{
  "n_layer": 9,
  "n_experts": 24,
  "d_expert": 160,
  "activation": "swiglu",
  "init_std_router": 0.0151,
  "vocab_size": 16384,
  "norm": "layernorm",
  "norm_eps": 1e-05,
  "tie_embeddings": false,
  "optimizer": "soap_variant",
  "steps": 8136
}
Below are experts of layer 2 (counted from 0) of a mixture-of-experts language model. Rows are named router (the router's row for the expert), gate (a neuron's input weights, with its number), up (a neuron's input weights, with its number), down (a neuron's output weights, with its number) and show model dimensions 192-255. Each number is 128 + 24 x the weight over its row's rms, rounded and kept within 0 to 255. Numbers have three digits each.
Before each expert's rows: "comes before" lists some tokens at least twice as common just after its tokens as in all text. This comes from a sample of Wikipedia text that the model never trained on. Tokens count by the router's weight.

# expert 16
comes before: "| ", "The", "|", "-", "===", "=="
router:115130129102098121112151141129113166111075096140143150107111155170104108118153143099126134132151154140135153102093147141173174170118157136128112113106105140122155080114117146159075126090104118
gate16:128148127137130073058151110117133151136100114128145103134124128131136132124120126189107133112156127167145149159142123150161131102118104130110137168140126135135118127122128143126128099095143111
up16:133127095107124142091098101118145158117130143111133146134113130130113129158096122097108128102113131170141131115131103098143122121153081095106154100144082157142128120116129119185165157136139166
down16:072137129090130135145086133119089126115128121121107129152127148125101118133064118100091102116161149085133119109111118140158155115148090085180179158095115143103121117130108096113126154118126109
gate17:140153135176111107112113122123160154137106136128111123140128133173176168123068135125099094111084158085099123097132135151144130169138149127118122150137115140126122091131074122156133115118099175
up17:128116129152081136108141152124166095156139093122113104128137111129120128123157121159121185149105099119136087177126128144139158090155135118141126161116141119126142109152101133115135132153114093
down17:121116150140127101152120141131123134095169146186132114141132141144077143084140126159198076140161109142130123093084138146126096138106156155122139143134140128104147130124148123200161159110155129
gate18:117166171080089135127185179156134125134125148134101129138177171128109119129071120130134123096124107124114115120171123175119120169152109116147102116131085165122124149107149113109110134117103143
up18:152129131128084097122097114096126107094126156153133140118080107128125115157146147172110084096147180145147123151114155111128114135090093122143124145118129135154137139122110114138125139096118105
down18:158125140133133122099112125116118108088126135166147128090102134115136149135159132131141125105158131149155098122102127154144128124140167150149110174115129113166135137142137106160135187103151145
gate19:156147156114133142103125189136134152106138105127128171101129118051121082098094113099165111129093193121133150153124126148153114180122154136130133130132148124147124191128113174103188121167158146
up19:088157132105127106141148107146098148133105085136144146118118117086129141135137152110130141113117180150138124174086132119137124133134129145155163146129101149121153127126178138111131126119120120
down19:165155119140124082113130170171124162183123108147115127119147136140147144093116149146104151161117152110168116128101106164136143099148097128123161104099109127103144114123188134075124128136112129
gate20:112170124125155113122109121143130135140089135122124127130093096129109113131118092102142133152133128115086101084126133153163101130124153143085145106125102124126143104168130123135104134110118161
up20:128053123139113126123148132138131126089113130140137116110121094133131128120110109140138112119132139114127121130098182121126118097118129066130125149148142185115118162132122111151122129125110178
down20:150152079121124123129099159101073124123139159150132118143153113137118101094145128136171153130089099106105109112149188110142140071126174113152120159131121076163119150116107126115126122189089095
gate21:142110172069093215128145145116127096118089114138128113078118127116132129129140152165117150109146142161133117161137091121148135097113125105129126140132156157114075130122140128079157134153133132
up21:156139123122159099132154138112128120133092132127095129112117111126136091154111170112182131117145098128185129126136146117113115119103069132118121146132084138134138131136128130134147119172151085
down21:135100110121146143120110124139137092119105078074130098089117130213128169131147104129107114146200133145139151150099109087114128132108059132159136139092101121128120122135135116123099126136151141
gate22:083110146120133125153114196109122149130087117120078117154131081120088129138112127109148135119088123096107132121121124145123092136120135115132161108169085112120128127144140138154104112104125131
up22:141134102126126139158155117155138143130138142074098180093140163131190122152116111126122161126132100120148147135128118127099128138060117094134104150085129142096101129100129098150134125195199139
down22:113166095152140088118118165114114151151120110069079115149135047130163145136085120151140116142122161121142133112105114128109122125091132106122144112138148183143111090181103127106145057132113135
gate23:095135163123123126087154144123134155124139129115104153132118132119139116150150120167124131103113133153129122145123173143133138113126108135167138157104104082128155143138138077118132130135136121
up23:094167110097164149125121150111119124135126135122148127157115125114067131119146141138128151136139102140135114110122095138079090161119121134101140087105123112159099134113105128144137154196150132
down23:105138130158103150143119141078134142140200126119128163133154136120127139122163103129085121212129114149131125124114099149155129135157146100141178100149118105146131156130133140115164120112134156
gate24:092147135136152116175122134147130101127105103122132116125112116109127108096080121154192119134088131118142110119161121142131118118124152110137151096142120143189110122124128109125121170143130129
up24:142149110127144169160131156129078114126133153127114110119092103133149090148127145121099123107089172075103133153124100089130107086113112081184174092132123150192132089135161099154146168114119140
down24:125121127105128114088171092131115140144105109138065143117143112102102116130136104175108104151104127118128128133147099167121117127132156106102135103129111161121137087136140126115115121149126142
gate25:134162083156136152108114082128096105131152131154122176056113150129113150129140167102113141120167090158133196145144124150131136137125135153098118129118159154092108108150130131209138134112151131
up25:167125120099138134126177161124098121136137151111113121119200133179141099142130128100182160133131102114123159152081187147114139163119138106165153097127120130159141085140137135106114138140116140
down25:082124140128147145104117167116127091133121147126136098130149117125084135068141135122163132130133155149125148204175127139121119152139131135129140112153133121123185167110136159156128145129125129

# expert 4
comes before: "\n", "0", "1", "3", "2", "4"
router:103132115114123123124101152097109166095100117151098122108115158150116073081172132083098171165147139105124147138120157134154133149108149141087123120116138110162142143103133151119097129155130173
gate16:121106125118144126186130145134112123129136089126129127092130102148136108117121137124141087174105133145137100181136124137129087130122118151164167138092095154115120151090120126127130101125078154
up16:117102116103129154131144112139118108127118088141097133149108149152100145148126075146068132111134127110167172174103133102132130154146130075163116146159100103130103128123069131091134119114116140
down16:127113098129087129113119095145153098129090125152142118124142092112104130124166149114054118133122133108126142123089118132153177114128090177138131156128146162144129142202124117150077110104131123
gate17:122091084116134106140152127126164120119144153086093137075145098132121155105124122125182127127139139139140147112122132125156133200132138127131115126126096123147125121151127140129170112166138147
up17:145060160163084128129104089128099111137128156154102167128133163103102155175109132106091067136116106131101121131125154141173143148124128122130163120166129121121102125106155129129138122173125116
down17:126129124117170127143175157210068069141127152128132184138120136114130157107154135154124136097122186128112139120069130114129075155106145120116113081115146140130105142128146146086123135173122137
gate18:167125128089142175143132166141128123128133151134115140142123141149135121167106145132124092127135154166130083135108137221158124124119197135139141143169071121083119164134100123122140092129156122
up18:120174085107111129131134133150125131050136130175091125120078127131130104136166108113149161087146139110128071143125130152114129152135117109106186120156123131110090125142140180145096118140138137
down18:132129117160145135133124134133137141133142092174125122128090120124130157089164088113128122166121116118139117135121146116137164116088154135115158122146135159106122123128139171133108099130130128
gate19:110154101180121136108122110152056137112173128104118170128132142135130145125129125111075111118146099131112091147151101095157120113113163147138115142081125117128107130108140112132130155153164106
up19:102132139156120206119123102121119128148133180138125117157195107162162128078141111109125161114159096142132164131116135129134119163086117105133139101098171128111134111162117158169126123133088128
down19:059111142093141136130135135123135127146131131125163135168124181100142073135126100102122121163121145123168111099126138131111129125153079078136139130126109106134136178155087104127117155137124134
gate20:118088114115132179164150134126080075122104124185135105116122127120150084101145105137128115126138143146126133105103145130083101113118110132157107139163159134096154102076128150137093127147123116
up20:127165114124090147123109154146075124195149092117130131150071129156127147077101111137131136124093097144164126116174113128156125165167126128155125110132130106118115152125115115143163107074150113
down20:150091162116106117086127146109141189142138158133136107117127128098152118169130120114123125130131140161183103188151138156107134121118136131149116112152111123139144113163116119126110078121107141
gate21:133208128120147131128103161189109116138139155131130109151133139191108152121131100170178138127146178149109173128181115161128126137100120104158107129136148123134178105087101131091137167093094114
up21:138176130063123112146137101155144139141099110143145129135133094124135120118084132138151120089153114141118123153161109129110129153130106106145107140125126125095098127141137091126138105097133121
down21:153134130118125126144125131190102152125115124159111109149125104134099140122122124132110100116129126152099086135130116116135133153131141083141080135139124108132117116175141165126139106115133158
gate22:128151177154188146154091132142150166145110101122166116128194151134137056120144151071144099161130145170112164120129124150120117116164191103130078140094129100070173104140082084085147134125135134
up22:131138150118059114118121122126104088163149146106135116143131129140093083114134102125143159172113123113136146156120113121113141132162092139103140119168125136141120111160176130129123134155151111
down22:116108146194135114128127069157118090131113092078152126168145150119132121121118141104185152176147129126085114178127124096143103054172165127130133162139136144087125139128128123130147151127130119
gate23:122134136129162145153141193101118105122160127085105127070196137107127155133124120151088124144127118128121122143116178085139157193125143175126121121130149151114179115116146120096128129149134149
up23:222165112108146132111129118149130105125153143135141126130129164136126160135150155124100193113095176126069102124066112124127137101119114171148116120114127127120162166125154142138147088100139128
down23:096155135178172106159148167164180119106133101151158139129138136124175121113130124177148079114067182102080114149127107111119118173127116123173153136130114124121117181084116092141151125118096109
gate24:108131114186121123127142105156133173125153175104092085122156135149147127079132125111094077150173140120115095107097094136159156132076131132140112072125106097168149068118125134168124137157100145
up24:124174161096161113135137136135131134114132142114125105075155105136116061094153090126143137109113128115133126137117060165129130124090132112096131136121177112144114179123107092140127100096144109
down24:129105118126101147110131175136095125168142115139135128149120157129111094146128143092097100118121097137149134100154123107137121120139141146092152154091147138111145166124094089160103136137125141
gate25:184127111178112143138144138152098122132126130125123119122167103139110155124155112155144112164132099127096157112159123129183115125117107155127096123099138156141171110121154174140073112161094154
up25:127114098150107147107146087123159131158150135109138130140144125169155140114162134141111099128130149134154131134119134111167125128077125131098121118140057129126152154146178107139169132119083130
down25:165124168126150114152143109101122095165126138117106124119102111128106140144135131143112155148110135088087160110145141125130097125191146154133118141126152119112127113135136220123141117113132122

# expert 11
comes before: "1", "2", "0", "3", "4", "6"
router:124100096102103073120098146078106160140116098163127105101101130168105111124166161105087190170147144153157151132104151133163160158123145137073114117102134128169128099120156174123118143136128141
gate0:117154138146136130140158125102178091137149124125140114117135119111088125174130144091130110182123141143128118147133107170116114150134117131099139120084122126128166123093135090134109140096163126
up0:119113102130152118117163113133120115161129122160179083107151112130104129144138110102143123157130129166081143135132136126110164108157103125123127122103091128163101160132142141120126100102151127
down0:130141159099117130135142183164103118138107101153121128155106126128153102130118173126123140153098128185119117118128122166130168115137129068138084123126156116113123111121127159127145184118111150
gate1:134118121111112156161091109119098173198120122166148151169142126123125146141128116141143156146103145117131116117123088096158108113160145175151137126092114193147107161130122127176111127115124107
up1:130147140159070146160107111073121107090115127151115070122180136144087116071167120111119128150079127128118124122171109129126125114149139122133131155138112146147148137114143089143131093153132132
down1:155167094134125133100122158084120075129128092141137189127142151118095126138133132139118145108150136164129100139118185149103153168118155132133146135170147136114115089121150130111080168124128120
gate2:124175098147079159136122121164123108120123135128110123143068108170110118082120143124128090151122122145112096119152110125114081131121131116124146124131129154102117127110155145168147128137128043
up2:107097103120128133110137163165061108112182130096082151120118167122113119125142186131112129142124116164095133092115117141147149152140147117136138105107121099173146148161134109103126120125135116
down2:125118126109149110116134133116105130116119081115143165106200127135097123129154154169143125143094130138091165120161118140134128125168155094177124134136126126115128180108193109120178142110150111
gate3:161138130125131129167126133167136171125121063103166147117106155122165123158129149142126121128146114139165105120101130133132129155101106117121148142163118153123127107122145095124121124142135120
up3:104152106070115159132128094117125149080116122118092056145133129100134134130136099122173104132173095127108125102159104103080166113122122128177125112143130135154166100084193118104137115156140122
down3:120120122142130153133120124119130141115141050144089132161106148078124180126108173090088119128157142158139160139147124135132096113126139148129166136117155158117125127124158149141163140127151173
gate4:133129134123090108098132094090168130121145123089121074134118116090129146121142140140120115117177144157129116099139151113100128142160124111114118132133128139149126145133092132085157106132139160
up4:127096120130144164138115136165115116126121138087081103154141116097125129083141124175128117116173129166113136168118160134146172078116102070109132115128138130120143121114089126131115074106154115
down4:140102131072125146108099105107166060100128118135154130111092145156181123071113153139132114133072126156108135076162171121107130108114137163139146179092106133171122182148067101163131084125133121
gate5:044127161144100148127112132185148119123106136145149073136128122164132135123132151105101144125187126153106138118073079116087143107126166125147141125107149151099134129136159109128113121097125102
up5:143112142153121132124124151080199138094085095146116110126132119133103137118138109110081128153130157122129132107161112134166143133127129151112152132143132137137101130127125143126119135101124152
down5:096087131117105108128107085129099161140107174144106184159152142095121083123118118125127147141126098144144186106142115135093107137078128133127135123175133138132148139127132086095130105116145149
gate6:139076119134157149126128044138160071086124110119129129114125127132119080139113160152154162129126125091128205131133151130130185111148117133090118123107128143129141117141167182143087126129129133
up6:132107127154153094097127122108119122092137117130149118132142119142106120174115098147118118127131136163123122109124106130161134088105153124144140125105095124148132186125135126096136156159164146
down6:071133160100108140118113132138132174113151134138142131133139145153142107145074116129106128120120126108127120134131127101132115154115098113112149135134122158148103133129127137143124139164126097
gate7:121103083145127152164137074137121143174138134131174135082125111132145096129149127136117150125146112166092145091129137133127132085108159104137138122136069106138122124126123061102124126101065149
up7:125138109110135079131151150088120111087106180155143139098089127128133111093127139126122159125127145155087120152114109114131127183145119116133120046111116133125104119095123121128100121180098142
down7:127128154125128118159117130132151107154142105143106120130092112141136111103163134177126144078087088124134152170136133127126132106107118158148116123147162133136142076182157077117107131108116178
gate8:088073131115147102139143122118091144124160148135096119109134153147118140140127114120114122152126113134158179158067149112144135114136104096102139122127117124124149113160113104111148138143129127
up8:112079129165122144126102145143161125146153161139080131148177073112108131114126103143138120102120134095141108123148136148131155144144128123171101122131116162135125125111136144168071130115203129
down8:128118133128137107120171151122135105141151085138132103114126146168129101144131131121147127084130136155096163076133125144156140154121125126129125126138142134151102129126091161162139084147099130
gate9:128097151130129118129132155110162158137125093127146140132139139127156146160116171144130137079154176153127156144132176133150135159121129169128099144137084132130097142115152137060191165114126117
up9:122139127191061157129138126101126121117132154090155164119128145130126119112066128169078092152138141109125137163104161157155148136085134134096121136151127053109104136131085097127101127129073136
down9:108155102133107143133116091108110084076109118155151102107137137111121135132130102134118062107127125107146116146099121101080167090133066099170093103097121114096148094137065142141128114098129122